config.toml
hidden_size = 320
routed_scale = 1.0
balance_bias = true
init_std_router = 0.0105
norm = "rmsnorm"
norm_eps = 1e-06
learning_rate = 0.00292
batch_tokens = [16384, 32768]
max_seq_len = 512
max_steps = 11674
Below are experts of layer 4 (counted from 0) of a mixture-of-experts language model. Rows are named router (the router's row for the expert), up (a neuron's input weights, with its number), down (a neuron's output weights, with its number) and show model dimensions 240-279. Each number is 500 + 50 x the weight over its row's rms, rounded and kept within 0 to 999. Numbers have three digits each.
Before each expert's rows: "mostly gets" lists some tokens that are sent to it at least half of the time. This comes from a sample of Wikipedia text that the model never trained on.

# expert 31
mostly gets: "See", " %", " Succeed", " Preced", " Candidate", " Title"
router:477490543542489520487575485499501446474477504466533388460539454573517471486531465498436550586485556482490535436493483461
up22:495519478568482547491475562389520536442438530497482450576485538511444524429522489584555543470555423444556501476449530466
down22:501484554435454467566545530505577429508556437484527508518498475512500448521473568503405435488564530482477436508436550550
up23:514492528568670442409512503467516513441470491440470537435588419486570544498548448546542425410456482483532451446454504493
down23:653449464485471494517468491461682605448442542489525450501437487489513549517455539423452504412443622447502510572478533453
up24:498457508603529489549464516548510566502448512479505548404485561504520465517486479541485445513491481469558447454518494617
down24:525451456509534471545545488496584434559495466607429528519469528518466387546476490505554498519403467482517442544518528527
up25:430448498386474445499418430549490493512485468465556498460497488481532401496544462527419455484459540477504437517467522484
down25:440666557416450571506547551511504570395482519502525542536451331453517432445522472484558465420393625578500467572461549500
up26:466463547458436478570475461490512506503506546524477474515466586496523550607499435551677458463468476535477577465532450494
down26:516483536449541439501531434452392571541378518609507527471552541382428470456520439467430486517502484589546598509534528482
up27:440436540494499462429555501476479521674478470450534449482555459550495529512460509537477456481487494544590493485511490531
down27:601515557559443477555571448498495509550504496473512495558439468553455562520483511471565488503558535490489466534599465533
up28:503435444573461478419438540480472548435537487437517479494427525483437495529587557388508481513621444605398485522543453501
down28:516462559550518476510488536541514507412455526551483544435570541515482507463532477461457519466489466485670493570516576458
up29:484524554483516579523506408519511467539500521489605487433530438590542492420550549496505433508544502491559508533469474520
down29:543481513504478530465433512570484500544534513543489538497463396502483512542552442465496535540471508474594462455528513499
up30:494424496510488436533488492577459500517458444514509568490556523531539447546530535426423514484468514492516494564519448475
down30:545469454493537442479486424412482449467480439462564410495611535503531514519501523480515527461512467554545520538465473619
up31:513557396484499548512491551511430527525476481556502462533500511458467513509464524498433414558479524491504543550571497515
down31:478556478497550475499483561597451404488482489553515545538535494443534558572549538572398561484562492521581565456504482480
up32:431599480512465463466505548482520632545570469464502532411493493496466475452407577483581518375492431518409493434494516422
down32:481425451545498523505509513519526488472472468549521533558550476416565495621468525475537421501457494505502624531426462507
up33:515506453460505504487477468559506487396519579557506491602453510465504552505559512510473536491496501575452441468471404520
down33:421534412500460443581469555503589426479451576577550531479586564541493523544458464461504412592455591425478511495481525555
up34:530512584547515576538476453528348444536574584420500516572564574494503519508536534536480431470534472459478437462455421405
down34:521493473549497490464532592474552535412500555508364500529462509548528533478547437469561514560539411506596419571474516448
up35:488442460559440416415434433444471511500488529491609547469540510540528468552480510643479517400498519404560437569466524511
down35:497392510457501501432529491407488513512537435505534578406508482506468574497517580453481497458537449451404570610484482564
up36:487483447552595550460447397437557612541384386502485418497520539512486485432492504471540418518496491395531496415449442493
down36:549425433445505573540444460496411643512518485471468500571496453504538490434545543496541553521377460527430491530393508455
up37:469491489443479572527489530507593526494547604461355481494430428526467551490571425520449530467547595572443423489454525470
down37:559552544387579493541511497526542483514446482472571424635538537539491580524528513461483447490416487505493479500450397494
up38:470447503503498524454500519456484511541424510513470473509437497530492464509552541494472497591459450472434482467563458416
down38:461488399449435517450477540478477482469460551485530527540488523532442485565528600404475551490504399544509535469570531437
up39:556549642491420512573491444556481516539448479512516490496612475601458570512552458616474548455597502580387525435475433510
down39:592417500434478523446406486455486387550514489651536464574467476530414566453562472534608422625529456506489396488493471534
up40:579546570384485491472537488565499516692465513502459502447545487533571492568493539452451511557480448417461525496458467526
down40:442553458518577418551585515435584570445419465537478522548553520415408463476483410403525580528498532513448525576440503514
up41:545536549516463449488460466491571392509541473465482449523591534601534530536418434495535499537427431506499452448350544467
down41:554564505523518544472472493539440523477542564591522436522688519502570577486417473538555517498538460493511475451530442457
up42:523516556450510491442558435484512429507473374495580499536468538504501508486531238587527524530449483456489584477590503538
down42:483615410589439540556565403454483593552521431566521401578574429547432440464578550482459517473572377582461516490505494598
up43:555479484434538416504514523526497442550596492543573495430580500537484535464590543526496572422531506500575399476543503500
down43:551591407451615478455495506530584532530525427543437493473499616474429433497560393562408502454489559429526572515590575542
up44:512513516504420465482448459621454490498508488420485502487583485505465510420536452408561457560452513566563455495528494539
down44:487500581571545461549424454415427528422403586519509522419404412416506410514516484519475433511534474473488430584519461552
up45:488575400568472604429465462404418516508472532463538450531394493509471494524519518397487422481538438451470478528469517498
down45:498442493468441491364504578487545557328413470491419565489501477493489533507541458456591522361455505525550535490569487565
up46:489501526541448581406531473547416443437486500511516525582438488563524512593455513485442573490575486557615570441496376540
down46:480475419449537520415549508507474502505562560505502637445493560470470496478502464518560510530547540376437431445512471538
up47:514497488510476426514472339450541506551541419536568523531497575410436602507411480458529479498457430470529486551491489480
down47:448529517518558518545488537533468512541489501484589380602579476555698547432503477451497489520467486489487445512450453443
up48:528474459521514548593405503522390623552456531479430453501495464459496587388516452475432498480500473409494474527486472488
down48:464531509397641479522506495457495473461467436450370463439506560484491517450488549514463600442441462634535507507486488589
up49:466476455573502444501500461495444501448485495461495480563492457471446436408484588419534471529535480500494457502416357558
down49:499517525522525615509514561537490472557520490456498583428533611541546667551595467453416564544529520568468484526548484494
up50:472485513575430487435479550507489509411519516567507577539506461559532518436481467443601513474475492488471493460553507500
down50:547435472495550418515468461453476513552532537526466497498455604407472595561467503509549471479495488426493487498544473505
up51:476567515433500589540481449480459473465495447512514515484447475553437517458557505510436590487551561504574627491441558575
down51:487437484479465457532529424536465527519509431499450567435508427547433589489483436485529502451539462407430481467510590427
up52:487520447405488534427557592463496505570532485531525536439477436466551561546577525410488514488527548481497486463496460527
down52:547523539550578586462534470594451606540522484546526534546486540448466512442509567591556503419529481452551537491554510557
up53:492476559539526505557512524547492548510480535561372453488577501485468521529658491527461486555576528441499570506427531498
down53:598539523482534588446511475514486403563502529582543502618508465466390504516482542475542481524540549494528433550510454475
up54:543503500457488482574439504570484534509495470481483430594474416583478545507523403489367506494523488441378458466432537441
down54:492523447458426469513549472549479512472459528584572562505448460451542516507400529502496386467528472518499565548540434512
up55:458550500470461524543468460570492479570508480415490515475444474513558506489613448528549488516465462473484524481502534462
down55:532564574546493470496522439490396439612480620483508438506620481580457542521461500421500466520562531500447578466559587624